Weights of a small mixture-of-experts language model, trained from scratch on English Wikipedia.
Size: 12 layers, vocabulary 8749.
Below are experts of layer 2 (counted from 0) of a mixture-of-experts language model. Rows are named router (the router's row for the expert), gate (a neuron's input weights, with its number), up (a neuron's input weights, with its number), down (a neuron's output weights, with its number) and show model dimensions 128-255. Each number is 50 + 10 x the weight over its row's rms, rounded and kept within 0 to 99.
Before each expert's rows: a language model's description of what the expert responds to. This comes from a sample of Wikipedia text that the model never trained on.

# expert 4
Spanish and Romance name pieces. Word pieces inside Spanish, Portuguese or other Romance names and terms, often in lists, such as Pab-lo, Á-ng-el, Nic-ar-agua.
router:54 39 50 52 56 45 45 45 54 32 38 48 63 59 54 31 54 48 55 57 42 45 50 69 57 53 55 55 58 57 48 52 51 54 54 46 52 33 46 45 58 39 47 46 55 36 56 77 39 61 35 78 51 49 46 44 45 71 41 37 52 42 38 42 48 53 34 34 47 49 49 54 27 61 52 48 57 62 58 63 51 39 42 48 22 38 56 48 59 50 60 50 37 63 31 47 53 45 46 38 64 52 45 62 40 39 32 49 58 63 33 43 46 40 65 47 50 52 67 67 53 55 34 41 45 51 55 50
gate0:50 54 46 45 55 45 44 42 72 51 50 45 66 52 62 40 53 40 69 62 41 45 56 49 53 53 41 56 45 51 51 49 48 61 63 42 42 36 50 69 65 65 63 49 46 43 42 50 45 54 48 63 51 40 47 53 54 49 56 61 34 45 52 34 54 42 39 53 40 54 46 49 45 49 54 46 60 54 48 54 63 60 45 45 57 40 50 68 67 55 50 58 62 31 60 54 37 39 68 38 54 47 53 46 52 63 55 58 53 54 52 64 46 66 52 67 21 34 52 42 53 44 55 52 64 59 42 40
up0:42 52 59 27 51 50 33 50 63 44 44 56 63 41 45 55 45 40 73 57 49 52 54 45 58 58 41 66 56 51 43 55 43 54 64 43 33 32 50 59 62 53 49 55 62 30 37 56 52 57 36 50 52 53 50 48 53 56 55 47 41 47 53 40 47 53 39 60 28 39 60 56 57 51 54 47 54 62 46 49 61 50 44 55 42 35 54 62 53 49 53 52 63 52 45 66 53 28 49 53 41 47 56 57 52 48 65 62 47 70 47 57 48 45 32 57 32 26 63 34 56 39 44 44 64 53 64 34
down0:46 47 29 54 44 44 66 68 55 62 53 35 30 31 49 53 50 70 32 30 44 40 42 42 31 35 58 50 53 47 46 52 55 51 64 44 57 47 38 55 54 49 41 69 40 42 34 42 56 45 70 39 48 54 51 53 43 41 51 66 43 64 45 59 77 63 52 49 63 44 66 53 69 60 51 50 44 39 56 40 47 41 45 64 58 54 48 56 46 53 38 56 57 39 47 46 40 56 46 65 51 51 54 60 49 49 53 46 43 53 67 36 57 54 35 52 52 49 57 60 61 55 32 65 52 50 46 46

# expert 7
Sports competition verbs, prepositions. Competition verbs and prepositions in sports results, such as beat, represented and against, plus commas, articles and quote marks in running prose.
router:40 50 45 42 63 42 48 44 62 49 42 48 51 41 55 48 59 39 43 66 64 26 60 55 62 42 40 45 54 55 24 57 50 58 58 42 52 57 51 59 48 61 47 56 49 44 44 64 46 38 70 48 65 50 50 55 71 42 55 36 38 26 54 67 53 52 62 47 64 39 62 54 53 61 49 46 42 37 72 38 62 55 55 66 48 54 58 51 54 45 57 53 55 56 54 34 67 41 61 66 64 47 51 65 64 47 33 58 59 47 50 51 50 51 36 41 43 62 47 53 32 55 53 46 59 61 51 51
gate0:66 49 54 50 65 41 41 47 44 49 56 29 55 59 50 48 50 41 55 53 40 45 67 40 43 68 44 49 57 51 43 44 63 52 44 45 60 55 55 60 33 30 50 47 60 48 40 53 60 43 38 42 58 31 41 37 62 63 58 53 45 52 44 63 47 54 46 49 44 49 34 39 60 54 47 36 47 35 48 56 68 73 46 57 61 32 49 34 45 48 38 50 55 52 48 38 52 44 67 43 52 50 28 60 42 42 53 49 33 64 58 41 52 45 55 38 48 57 38 41 57 50 51 39 40 37 55 73
up0:46 42 49 39 53 43 53 58 60 54 40 52 58 54 44 40 52 34 70 57 41 32 67 55 38 55 61 58 60 40 41 43 58 43 68 54 46 47 74 46 48 49 43 24 52 48 18 36 73 46 43 64 42 54 52 54 36 59 46 47 44 49 51 72 61 72 52 47 34 61 45 57 54 65 46 36 44 53 38 33 47 71 51 50 59 41 48 34 44 30 53 45 59 30 67 47 56 40 42 51 44 34 24 49 56 46 42 46 43 52 53 36 51 54 41 79 55 63 38 46 53 50 49 33 43 52 52 58
down0:49 36 40 39 52 50 59 67 50 34 35 54 43 34 64 43 62 37 42 50 40 53 38 59 62 59 62 70 68 40 49 30 58 67 46 67 40 45 51 47 70 57 59 47 67 40 37 56 58 46 41 45 35 52 37 55 14 57 33 56 52 45 49 43 48 45 63 58 53 55 73 45 46 63 45 56 52 43 37 26 47 54 48 63 58 51 56 65 48 46 58 37 50 56 60 47 66 56 41 40 50 50 48 42 48 49 56 54 49 53 50 49 63 20 56 60 55 45 49 46 33 52 57 42 55 56 35 43

# expert 23
Foreign name pieces. Inner syllable pieces of non-English personal and place names, such as Kaz-bek, Bitt-oun, Wa-q-a, often after an initial capital.
router:68 51 38 54 53 41 56 48 44 42 56 48 68 63 38 58 41 47 42 54 58 57 39 35 47 52 62 36 36 58 43 62 47 46 36 45 62 55 49 45 48 57 42 61 39 52 58 31 58 40 42 57 61 52 52 52 42 47 44 50 38 55 67 43 49 57 56 46 55 53 29 45 64 61 67 57 56 39 36 46 43 53 48 48 51 66 21 39 58 49 51 54 49 46 56 54 55 44 48 61 38 67 55 41 49 62 54 42 60 49 57 48 54 64 66 63 40 54 44 51 54 56 61 56 40 44 43 41
gate0:57 59 62 75 45 42 49 66 70 55 54 57 29 55 56 41 55 47 50 44 57 45 37 53 44 53 25 61 26 53 46 58 61 40 37 45 50 53 35 43 38 49 58 69 68 68 54 37 55 39 31 62 64 49 49 54 75 36 40 61 44 68 43 62 31 44 56 50 45 42 47 55 53 57 51 56 57 28 38 63 40 58 54 44 55 65 44 33 60 50 51 39 61 60 53 48 51 47 68 66 60 61 49 47 55 42 40 50 52 59 73 68 45 69 37 41 61 66 53 63 46 46 50 64 44 50 67 67
up0:66 46 46 63 69 36 50 55 65 60 44 50 36 58 64 56 60 55 52 34 52 62 42 54 31 47 47 53 43 38 61 35 67 33 52 56 50 44 52 56 51 48 52 57 58 65 56 38 55 24 50 54 49 61 47 64 51 41 41 57 41 59 49 74 48 45 60 47 64 45 45 48 57 49 58 40 37 34 44 54 44 43 51 34 62 43 50 33 62 67 52 62 49 54 63 64 53 35 68 53 62 51 36 56 46 55 49 53 44 55 64 61 59 49 34 61 43 54 44 60 50 52 67 41 52 55 58 50
down0:40 40 49 52 51 43 46 39 48 42 25 37 70 43 53 56 51 64 67 56 59 57 47 53 55 35 66 48 36 53 47 21 35 56 67 55 54 62 32 74 53 55 36 43 54 45 48 41 56 40 72 42 59 21 44 52 50 65 49 40 57 25 39 43 56 62 71 48 51 48 57 50 68 52 41 37 46 45 52 52 48 49 49 66 47 60 55 44 35 44 54 42 45 53 45 37 50 52 48 44 49 46 57 42 61 51 58 46 55 53 38 57 32 58 50 56 62 45 38 39 56 43 58 48 51 43 46 35

# expert 5
Copular verbs in definitions. Linking verbs like is, are, was and became after a subject in opening definitions, often football biographies, as in "County is a".
router:53 37 50 45 49 50 52 46 66 64 42 68 43 50 39 50 49 54 38 29 53 44 49 59 40 52 32 54 47 32 35 27 57 57 44 55 45 53 53 58 58 44 48 49 41 61 63 51 58 53 44 46 54 56 49 60 55 58 45 49 20 35 53 61 50 63 60 56 54 60 46 47 54 48 56 53 41 58 58 44 51 57 39 41 43 60 56 49 49 44 47 33 76 41 36 46 39 55 68 49 47 56 58 65 48 44 45 45 40 48 66 51 45 45 42 45 42 48 50 46 32 52 24 58 57 48 33 56
gate0:47 47 45 54 48 41 52 41 63 50 64 48 32 53 37 51 59 47 47 59 42 51 58 74 38 45 35 58 48 56 44 39 67 43 55 39 38 35 47 50 48 66 58 53 41 60 37 60 36 45 47 32 57 62 38 52 57 64 47 46 43 44 43 53 45 52 55 56 45 47 60 39 59 72 52 40 67 49 60 45 40 61 34 34 45 46 53 51 37 40 57 58 44 49 40 57 59 48 54 53 48 52 61 68 40 70 57 29 49 61 52 49 64 32 61 56 70 57 68 57 38 56 58 48 64 54 55 42
up0:44 59 47 47 38 61 68 56 47 49 50 57 68 55 63 62 35 26 59 22 62 55 57 36 70 52 57 40 52 73 50 61 57 34 66 56 58 30 55 58 56 51 42 48 61 40 53 52 55 63 62 52 54 35 57 36 41 40 59 42 54 41 58 29 45 45 53 61 46 44 56 36 43 46 49 38 42 37 55 58 59 52 45 56 58 45 45 36 58 58 61 51 55 49 57 53 46 52 53 40 41 42 39 46 43 46 38 56 46 29 42 39 31 43 50 48 41 46 40 52 50 26 41 51 51 31 53 50
down0:42 54 33 48 52 78 38 59 54 55 63 51 60 52 59 42 61 60 55 50 42 52 35 51 49 53 44 65 74 55 50 49 44 53 29 56 59 54 53 51 41 48 43 64 40 54 55 62 71 61 32 48 55 44 34 59 59 65 61 70 72 47 35 31 37 50 59 34 52 23 50 43 35 37 64 40 67 51 32 49 40 56 50 46 47 47 69 67 57 47 53 45 52 31 48 65 54 36 58 48 59 65 43 59 47 36 57 53 46 43 61 57 57 31 64 48 57 64 42 55 60 43 47 38 37 39 54 55

# expert 6
Institution and place nouns. Nouns for institutions, regions and organizations after the or a, such as government, district, University, Road; also S-outh in South Korea.
router:43 53 44 55 46 68 48 44 58 56 62 67 41 54 61 58 46 55 53 47 51 35 48 47 52 41 43 55 47 41 75 51 50 54 47 49 39 49 46 47 51 48 42 56 53 31 39 43 34 56 35 59 37 38 47 54 64 45 69 57 66 63 42 59 47 41 50 44 45 37 41 51 62 42 47 51 52 46 28 53 53 52 51 45 61 55 42 38 39 64 45 39 46 37 37 53 47 43 41 44 30 47 39 37 53 39 65 68 43 53 56 55 50 37 47 52 61 47 58 38 40 48 58 61 47 51 45 34
gate0:49 48 44 31 54 61 57 52 40 69 56 54 65 49 43 46 53 50 35 75 40 55 44 60 46 54 57 40 56 48 51 43 56 47 52 71 44 51 67 49 54 56 56 46 39 45 51 57 45 54 55 45 33 51 50 31 57 43 44 48 50 52 50 53 36 33 51 55 35 43 51 41 60 51 40 50 48 39 53 61 46 58 53 37 53 52 51 45 38 55 47 62 50 53 54 46 42 63 45 52 55 50 59 46 70 62 54 46 43 49 67 45 54 54 53 49 46 53 63 28 62 50 47 48 51 76 41 63
up0:49 50 56 48 62 40 40 65 38 56 59 52 53 48 58 49 47 68 53 68 46 43 28 61 41 59 62 56 53 39 40 53 57 29 55 65 46 33 60 47 51 45 66 34 51 45 62 47 45 46 44 65 54 68 46 39 51 62 45 60 51 49 68 49 39 54 59 55 52 70 44 46 40 57 46 52 24 63 35 58 51 55 50 46 45 37 47 54 42 42 46 68 56 49 67 54 32 36 48 56 45 50 43 51 51 50 56 38 59 60 48 32 65 42 50 59 56 50 33 57 60 44 30 63 47 41 33 51
down0:42 50 65 47 50 57 28 56 45 47 64 58 59 61 50 30 45 55 48 65 47 55 56 59 48 49 53 60 55 49 61 56 48 61 53 59 49 47 56 45 48 49 57 36 34 42 51 51 55 47 41 47 48 58 37 42 47 57 58 79 47 47 53 50 52 65 56 45 48 60 53 55 26 52 40 62 46 54 41 52 63 59 52 44 57 42 48 59 51 43 32 56 49 38 64 54 46 57 46 50 46 57 56 40 65 53 60 34 47 42 48 21 69 49 65 51 61 61 52 50 84 54 31 57 49 56 40 48

# expert 18
Slavic and Asian name pieces. Pieces of Slavic, Turkic, Cyrillic or Chinese transliterated names, such as Nikol-ae-v, Sady-gov, Andre-i, Tongzh-ou, and Cyrillic letters.
router:61 46 52 49 65 36 46 50 69 41 61 37 36 66 58 68 57 50 65 44 28 50 36 56 58 38 51 33 42 50 42 68 54 64 40 46 43 54 38 44 41 60 40 50 63 59 63 50 65 46 52 59 48 54 55 52 41 44 56 26 24 55 51 39 51 57 45 60 43 46 35 50 47 43 67 44 33 53 57 24 54 49 60 36 55 51 41 55 50 61 58 69 62 45 60 73 46 59 49 53 65 35 34 43 46 50 53 38 50 37 53 67 64 56 62 58 47 40 44 76 60 59 34 36 45 65 48 54
gate0:44 55 59 50 44 49 58 48 43 61 63 50 47 46 39 42 39 58 46 37 61 60 48 44 50 46 36 52 31 60 82 67 63 48 44 44 66 54 57 50 46 46 62 43 48 51 62 61 38 61 53 33 36 51 41 51 55 37 42 47 61 30 35 36 47 29 86 45 54 40 57 36 47 39 48 41 40 47 63 47 48 53 45 58 61 47 66 56 41 38 49 42 59 53 67 42 57 61 49 60 62 42 61 39 56 47 41 63 48 49 47 65 60 44 56 48 64 63 38 49 51 48 57 49 53 58 47 37
up0:32 44 52 52 61 41 48 55 41 41 25 58 38 39 48 55 42 66 43 29 62 63 49 49 55 46 46 54 59 59 51 54 44 73 60 51 61 57 56 33 42 54 54 55 50 53 60 57 40 53 39 59 38 57 38 60 73 43 58 68 65 59 52 62 60 50 52 38 51 69 55 50 54 52 29 50 43 53 57 58 48 64 34 25 59 53 42 52 54 47 44 35 60 56 72 39 57 67 41 50 38 49 57 49 49 49 66 62 35 57 37 42 51 48 44 51 58 55 47 50 36 51 55 47 57 64 51 45
down0:42 53 51 33 59 44 52 32 50 39 50 37 47 47 49 30 28 64 35 52 24 55 54 46 46 55 43 58 66 59 38 33 47 46 72 51 40 75 46 36 50 43 51 45 39 40 72 42 62 63 41 47 69 32 51 58 55 64 51 59 66 56 60 49 41 43 47 52 48 46 59 60 36 71 42 54 29 44 47 61 48 55 23 49 45 61 54 31 50 52 49 51 40 47 60 49 70 53 50 65 44 50 38 50 47 48 50 48 55 68 48 27 41 44 53 59 51 57 44 52 58 49 43 45 43 49 39 38

# expert 2
Biography event words. Verbs and nouns in biographical or narrative prose, such as received, won, died, attended, took place; also sentence-initial He after a birth statement.
router:32 46 49 37 45 57 39 55 36 36 43 49 45 39 69 50 43 33 50 47 44 57 46 51 41 64 47 65 49 70 77 62 55 44 76 64 34 47 40 41 44 66 63 54 59 55 35 55 32 51 43 60 28 40 55 43 58 52 43 31 74 66 44 55 56 50 50 66 51 52 63 53 67 28 39 51 59 51 38 60 57 60 70 48 55 40 70 56 38 33 61 39 59 50 59 55 57 60 46 40 39 38 69 44 46 57 57 51 43 51 47 58 51 56 45 80 51 59 47 43 57 36 63 54 35 65 68 53
gate0:48 72 45 60 48 50 61 62 47 46 39 50 48 54 72 42 48 43 50 52 54 54 53 36 42 41 53 50 49 61 56 40 45 66 59 85 45 48 64 43 42 60 60 43 38 72 61 37 65 54 54 40 52 34 43 48 42 46 43 42 55 53 52 48 56 51 53 46 36 60 38 44 43 32 49 54 52 53 42 48 68 53 63 50 50 54 59 53 39 52 46 49 53 43 70 45 42 51 43 51 60 63 70 34 68 44 36 57 50 47 51 47 58 48 69 58 45 28 43 53 58 20 51 46 39 52 66 57
up0:45 50 59 56 45 53 50 59 46 39 49 64 45 58 59 33 41 48 54 45 42 71 55 41 44 46 37 51 64 67 43 35 42 73 68 70 48 45 47 47 40 58 47 40 51 63 56 45 52 40 48 22 46 41 36 53 37 44 39 61 48 37 49 48 59 32 58 55 47 55 46 45 50 34 49 57 67 42 35 38 67 62 54 50 38 46 49 57 47 45 43 41 44 36 51 40 60 59 49 44 53 42 41 38 70 53 35 47 41 36 39 54 67 48 63 48 39 29 46 59 68 36 42 42 36 54 63 54
down0:34 47 56 53 51 69 28 33 57 48 58 46 56 66 40 64 52 63 72 37 35 69 62 56 49 42 45 40 51 42 62 60 58 65 55 49 42 55 37 44 60 60 42 52 47 43 42 32 51 51 46 44 34 59 57 69 39 64 45 32 54 57 58 53 42 51 45 63 57 56 53 69 55 43 59 40 45 49 56 63 52 67 44 39 42 60 41 43 62 57 47 49 62 30 35 43 36 64 43 53 55 46 34 58 49 39 44 30 43 46 48 59 61 55 68 38 61 48 40 55 51 73 34 47 45 43 47 61

# expert 22
Table and list separators. Separators and entries in tables and lists, such as pipes, commas, dashes, times like 4:00, and driver first names in racing result tables.
router:49 51 49 46 54 38 54 44 53 24 29 41 51 45 52 52 62 63 41 35 45 68 57 69 71 47 40 45 54 56 39 62 22 36 42 33 55 65 52 52 34 50 49 48 66 50 59 52 53 45 57 29 46 51 63 66 41 49 42 67 46 37 42 62 43 47 59 47 65 42 66 40 47 56 52 47 44 41 60 59 41 41 44 49 57 38 54 50 60 38 50 44 50 54 41 59 57 46 59 47 57 52 51 51 52 43 65 43 48 53 39 47 48 74 38 39 39 48 40 44 46 52 61 62 89 48 58 60
gate0:58 46 30 56 50 62 64 55 50 75 50 49 38 59 61 55 66 36 42 46 29 31 44 61 38 52 41 49 50 58 34 57 27 66 58 49 54 58 42 44 52 53 40 50 51 66 56 55 60 24 58 50 59 48 48 39 39 37 49 56 39 55 53 50 56 40 43 64 44 41 51 45 41 46 69 56 58 52 56 41 61 42 53 31 59 71 37 63 52 49 28 55 52 36 41 32 66 52 42 53 52 54 25 43 51 48 45 33 39 46 42 47 39 32 68 57 47 42 70 58 40 29 49 34 48 56 62 48
up0:63 47 39 58 50 61 45 40 51 50 48 26 42 62 55 48 67 39 42 54 58 30 63 54 41 49 34 40 38 50 47 57 52 52 29 45 39 53 51 50 52 49 49 66 53 82 35 54 46 49 47 40 57 43 63 47 39 50 56 49 48 42 36 55 52 36 44 48 49 52 59 49 50 48 68 59 66 36 41 44 44 43 41 34 65 54 48 61 63 48 45 50 49 52 50 45 69 57 37 51 58 59 44 42 49 48 62 47 45 43 61 31 36 43 54 33 55 62 69 70 38 50 53 34 59 48 55 69
down0:36 48 68 31 53 49 51 45 71 42 42 50 58 34 71 65 36 38 65 39 45 47 43 50 76 47 45 58 56 41 48 59 65 41 56 39 41 41 59 50 47 59 69 64 69 44 43 64 26 63 59 38 66 35 59 40 35 72 61 50 57 63 41 64 52 62 69 36 47 66 61 47 63 58 53 55 50 58 41 50 27 58 43 48 54 47 51 50 59 65 40 36 60 43 65 54 64 34 50 63 55 47 49 52 49 37 63 45 52 45 61 62 53 56 50 25 47 28 45 45 43 45 66 46 45 59 55 53

# expert 9
Numbers and common nouns. Counting words and nouns after articles in building or history descriptions, such as five steps, eight bells, government, church, city.
router:46 50 52 46 44 64 50 31 43 61 60 49 40 46 60 45 50 40 64 37 34 47 48 47 40 46 53 51 53 43 65 29 45 42 57 56 47 72 37 53 49 51 49 52 49 48 43 50 46 57 28 40 48 49 51 50 36 54 66 49 62 45 56 38 59 50 59 56 38 33 53 53 52 29 57 59 55 66 46 63 65 64 50 45 56 57 39 50 44 53 50 44 43 51 48 61 50 51 50 45 43 52 28 46 53 46 49 50 52 55 62 60 55 32 67 43 53 27 37 49 63 50 67 45 33 45 47 58
gate0:44 38 38 55 53 59 55 58 33 40 48 63 45 56 40 29 36 41 57 42 40 66 56 53 42 50 35 32 47 61 41 43 50 44 60 34 57 53 50 47 60 46 41 52 50 72 64 60 58 36 77 50 56 54 50 55 34 51 39 47 54 38 57 46 50 46 55 59 61 43 40 51 41 65 54 32 53 58 44 55 39 49 56 45 43 53 36 48 48 52 41 56 67 29 37 52 50 42 65 54 43 53 43 56 31 64 47 51 59 54 65 36 39 49 62 33 54 51 53 52 66 48 64 57 65 57 36 45
up0:47 50 45 50 58 51 64 53 38 53 47 59 21 65 53 54 45 34 50 50 54 67 42 45 41 57 55 40 43 64 54 32 63 43 62 51 54 62 57 44 53 46 52 60 71 50 52 57 52 42 68 40 43 31 46 56 36 38 30 52 53 49 50 47 42 41 53 64 60 28 32 59 52 46 43 42 45 50 40 47 42 67 61 51 37 46 36 56 42 50 42 69 65 30 50 53 50 40 60 63 33 53 64 37 57 58 36 61 60 55 54 54 45 58 59 48 52 57 52 54 61 51 47 67 65 52 44 44
down0:53 61 35 52 45 46 36 50 33 53 68 50 42 56 56 58 40 54 60 58 40 58 55 43 68 32 54 49 49 43 46 36 52 27 29 40 38 48 55 53 29 32 45 53 52 51 48 61 53 60 61 36 49 53 54 49 69 49 40 64 47 61 49 33 39 53 51 35 62 61 50 33 41 57 55 42 56 40 63 40 59 57 39 62 51 50 41 69 51 39 40 63 52 63 61 67 30 47 51 55 60 68 48 40 53 42 65 73 61 71 33 36 48 51 56 39 50 57 63 60 40 62 41 58 45 41 51 41

# expert 11
Opening parentheses and quotes. Opening parentheses and quotation marks before dates, births, records or notes, such as (born, (19, (3–1), plus table pipes.
router:44 56 68 59 41 60 44 51 41 52 54 58 44 43 56 54 53 44 39 31 57 39 61 69 55 46 63 71 57 61 40 63 36 59 58 55 59 58 54 44 43 50 59 48 64 44 42 36 70 50 63 36 62 60 49 37 64 34 62 56 58 60 40 65 42 58 68 28 54 52 40 61 43 51 48 61 55 42 39 58 57 57 43 58 41 50 52 53 60 71 14 44 46 51 52 53 47 43 47 61 54 31 47 53 49 63 57 41 60 40 39 49 47 40 51 31 50 60 52 41 40 49 35 55 52 56 52 59
gate0:54 51 37 42 53 50 53 58 73 60 35 52 48 48 56 48 41 52 55 54 54 49 45 54 66 53 46 62 38 36 43 53 74 57 38 26 56 30 34 46 58 31 45 61 58 58 40 57 30 71 48 56 45 31 60 39 35 66 35 45 55 58 49 49 50 33 36 62 53 56 49 44 50 66 53 51 33 47 58 42 40 60 54 57 56 61 42 47 36 33 69 32 57 59 60 50 67 56 65 50 33 49 43 66 46 53 55 54 40 55 70 53 50 40 37 39 48 42 44 62 42 50 78 42 56 49 72 67
up0:49 43 54 64 29 63 51 59 41 62 49 36 44 47 46 63 44 59 40 65 23 69 50 46 65 64 49 58 51 52 50 31 53 60 29 29 53 40 43 54 65 64 50 62 46 47 40 38 53 67 30 38 76 51 45 46 53 61 42 50 61 47 32 69 34 51 49 57 65 58 47 64 48 40 58 52 44 44 46 42 39 67 38 43 45 54 41 37 24 51 43 43 44 68 67 61 51 47 63 46 44 29 50 52 51 57 41 46 53 54 55 58 58 42 48 41 49 62 39 49 43 41 69 29 37 53 59 65
down0:46 45 38 45 56 39 59 47 62 39 34 28 45 62 40 57 57 41 37 65 52 60 58 60 58 58 39 57 39 34 55 40 51 40 39 55 35 44 52 48 47 39 65 69 57 47 46 60 38 62 27 51 31 25 39 59 40 55 23 46 68 40 64 55 54 44 43 70 60 40 59 41 37 57 52 56 39 50 54 55 36 41 38 60 63 53 40 50 40 39 60 38 52 61 48 56 54 55 60 47 59 56 48 50 44 49 53 60 45 71 58 57 28 48 42 62 43 38 40 58 43 53 83 56 41 53 61 30

# expert 13
Line breaks and clause ends. Line breaks, table pipes and sentence- or clause-ending punctuation such as word-final pieces plus period, semicolon or comma, often in biographies.
router:37 60 49 42 51 48 34 40 53 41 36 47 57 38 52 53 61 49 54 48 53 49 55 45 43 36 35 53 68 49 45 52 53 52 68 49 68 49 65 51 48 43 45 46 44 55 53 47 66 42 62 54 63 53 49 49 61 51 56 71 36 36 48 59 44 48 65 46 43 44 47 45 66 48 53 56 58 39 60 48 57 43 38 56 45 44 46 41 67 39 57 37 45 50 54 40 54 37 44 52 56 57 65 37 45 34 33 57 47 41 55 62 63 56 39 52 58 49 49 54 23 56 36 61 55 45 44 53
gate0:47 57 47 40 43 56 53 47 66 44 43 45 48 59 49 36 47 45 57 52 46 53 56 52 41 55 41 38 53 47 46 59 42 35 37 51 40 52 57 49 45 35 48 40 40 23 36 50 57 47 38 34 47 38 52 53 45 55 50 46 50 39 30 42 51 55 51 61 32 48 65 54 60 45 66 43 53 43 51 45 68 54 44 49 58 43 48 42 46 63 51 68 39 39 33 25 68 53 36 49 37 58 27 43 52 47 46 48 51 53 48 53 44 61 39 48 42 40 44 38 43 38 49 33 43 34 38 49
up0:60 53 32 55 60 44 34 45 63 69 44 55 51 54 42 53 60 49 70 48 42 45 59 57 34 54 41 28 32 45 39 44 41 40 46 58 27 31 45 61 50 56 62 51 43 44 55 51 69 43 52 66 41 55 51 64 42 40 37 44 32 40 60 50 50 73 61 52 41 42 43 54 53 58 71 30 62 50 67 50 81 51 58 37 50 45 25 31 43 63 53 48 46 44 45 29 40 38 47 49 49 55 35 42 59 48 54 39 51 55 56 51 31 46 57 31 50 46 60 43 32 35 57 60 65 56 30 61
down0:60 57 45 52 53 57 52 44 42 35 49 54 84 36 46 54 56 67 53 48 47 44 58 52 39 46 61 52 52 53 54 55 51 66 50 49 59 47 59 40 44 67 49 53 54 30 42 59 44 50 61 48 41 57 37 45 56 32 40 61 54 53 48 73 48 45 51 39 44 55 35 45 74 33 51 24 61 56 34 38 66 55 46 54 36 46 33 40 44 49 52 49 43 45 45 42 42 43 44 53 42 48 39 36 66 49 30 37 46 37 39 50 49 53 65 50 46 42 67 44 53 35 39 45 45 51 42 62

# expert 0
Auxiliaries and sentence verbs. Auxiliary and main verbs after a subject pronoun or relative word in running prose, such as has, had, were, may, might; also adverb endings like phys-ically.
router:48 50 47 48 32 52 53 50 68 51 60 49 60 59 45 43 45 47 45 52 39 55 45 35 32 73 39 42 35 45 45 31 51 54 38 57 51 43 46 73 68 60 43 60 44 58 66 52 49 55 47 47 33 40 54 49 44 44 35 46 54 40 51 62 56 49 54 67 58 46 68 57 45 32 67 50 44 54 32 52 65 45 70 37 55 52 53 30 44 45 38 65 70 61 69 61 43 57 50 38 29 48 59 26 42 50 52 51 52 62 47 40 62 50 52 50 55 48 71 52 57 47 50 43 40 54 48 48
gate0:73 63 45 52 49 55 70 33 44 53 40 45 55 48 59 56 46 54 56 46 24 36 54 59 38 50 53 51 59 44 53 43 35 32 47 53 57 35 55 56 45 44 51 58 48 59 35 56 75 49 37 61 65 45 53 41 41 47 46 55 49 57 56 41 40 58 58 61 40 56 63 31 50 47 52 47 56 38 58 43 51 56 62 48 58 41 48 43 55 64 49 47 41 58 43 45 55 44 61 59 41 55 31 62 46 59 44 36 41 50 61 48 36 43 57 52 42 46 53 55 53 51 43 50 43 47 42 54
up0:35 68 51 60 37 59 47 55 36 45 29 58 59 51 63 63 45 48 64 60 43 56 65 35 60 37 58 38 35 51 78 56 53 62 32 55 66 34 64 54 44 58 55 49 45 49 48 56 42 45 55 43 38 55 46 19 47 34 71 52 66 63 45 52 36 39 67 42 36 47 63 45 24 28 44 41 36 57 56 52 52 48 39 40 51 72 45 33 57 47 50 68 48 63 46 43 66 59 54 51 67 53 42 55 65 61 36 61 44 57 53 57 45 48 50 48 57 61 48 53 50 59 44 47 62 54 61 46
down0:43 51 50 58 49 52 64 61 47 36 41 63 41 53 45 59 48 32 58 40 41 51 60 45 56 38 59 43 57 49 46 57 58 56 43 53 54 47 54 42 66 46 41 52 41 59 60 56 47 62 58 52 40 50 39 43 25 37 60 52 52 57 48 39 46 51 51 53 53 64 53 53 25 34 44 46 48 54 54 49 52 39 45 52 49 46 46 40 64 63 39 55 58 61 53 60 62 52 38 52 63 50 44 53 64 61 41 42 50 51 60 53 32 34 38 56 58 42 47 57 63 45 34 50 56 53 77 44

# expert 8
Articles starting sentences. Articles and determiners, mostly The, a, Its, opening a sentence or paragraph in short stub articles on species, places and films; also some table cells.
router:56 51 54 59 50 34 66 38 50 41 55 56 45 53 34 57 53 68 43 42 66 47 58 62 55 43 59 55 45 40 32 43 43 67 40 52 63 62 52 43 36 57 43 64 62 52 58 55 55 40 63 46 45 57 58 46 43 62 62 59 39 29 33 46 48 51 63 41 56 46 55 52 41 54 49 43 66 30 67 35 47 59 27 54 53 37 50 49 59 48 44 45 52 46 34 47 58 41 62 63 67 51 54 75 53 30 47 49 54 52 48 41 49 51 41 43 43 52 45 65 38 68 60 58 78 56 47 54
gate0:57 27 37 48 33 50 52 42 44 38 51 45 45 39 49 65 53 51 49 58 56 65 47 48 62 53 59 62 42 46 47 28 43 49 39 44 57 48 59 50 43 62 44 43 53 55 46 53 65 46 40 38 52 49 59 41 49 57 47 46 41 35 65 30 47 55 62 63 32 43 61 38 50 53 31 21 47 33 54 43 65 61 44 48 43 30 45 40 52 68 40 60 56 37 59 39 51 47 58 42 42 76 39 48 63 45 58 49 57 39 43 51 45 41 37 65 52 49 55 42 57 65 36 51 63 58 51 36
up0:57 41 62 42 38 35 38 51 41 61 52 57 41 48 52 53 45 60 57 53 47 46 46 44 48 63 48 65 45 60 40 32 68 58 40 63 64 43 46 42 30 50 57 48 51 52 45 53 59 46 52 51 55 38 61 45 48 52 53 60 46 37 64 30 48 53 61 59 37 49 51 27 39 66 61 43 50 47 40 46 61 56 56 45 48 40 46 65 50 55 38 68 49 46 58 42 42 46 39 39 43 81 54 54 64 42 46 52 66 47 65 49 52 44 42 49 54 53 47 39 62 54 50 49 62 52 45 29
down0:59 32 38 33 52 45 46 41 51 43 63 67 42 54 57 51 65 50 68 46 34 49 47 42 44 48 49 50 35 42 39 64 48 39 69 58 56 73 63 54 53 61 47 61 33 53 54 37 36 61 36 57 42 59 82 72 51 54 42 56 72 44 46 48 48 40 43 51 54 50 52 52 57 53 62 44 49 62 41 44 52 61 48 44 67 72 49 61 58 50 31 43 42 55 39 51 71 53 53 37 46 48 48 59 49 55 68 52 39 53 60 52 46 51 43 72 46 50 55 65 37 48 50 53 46 72 55 64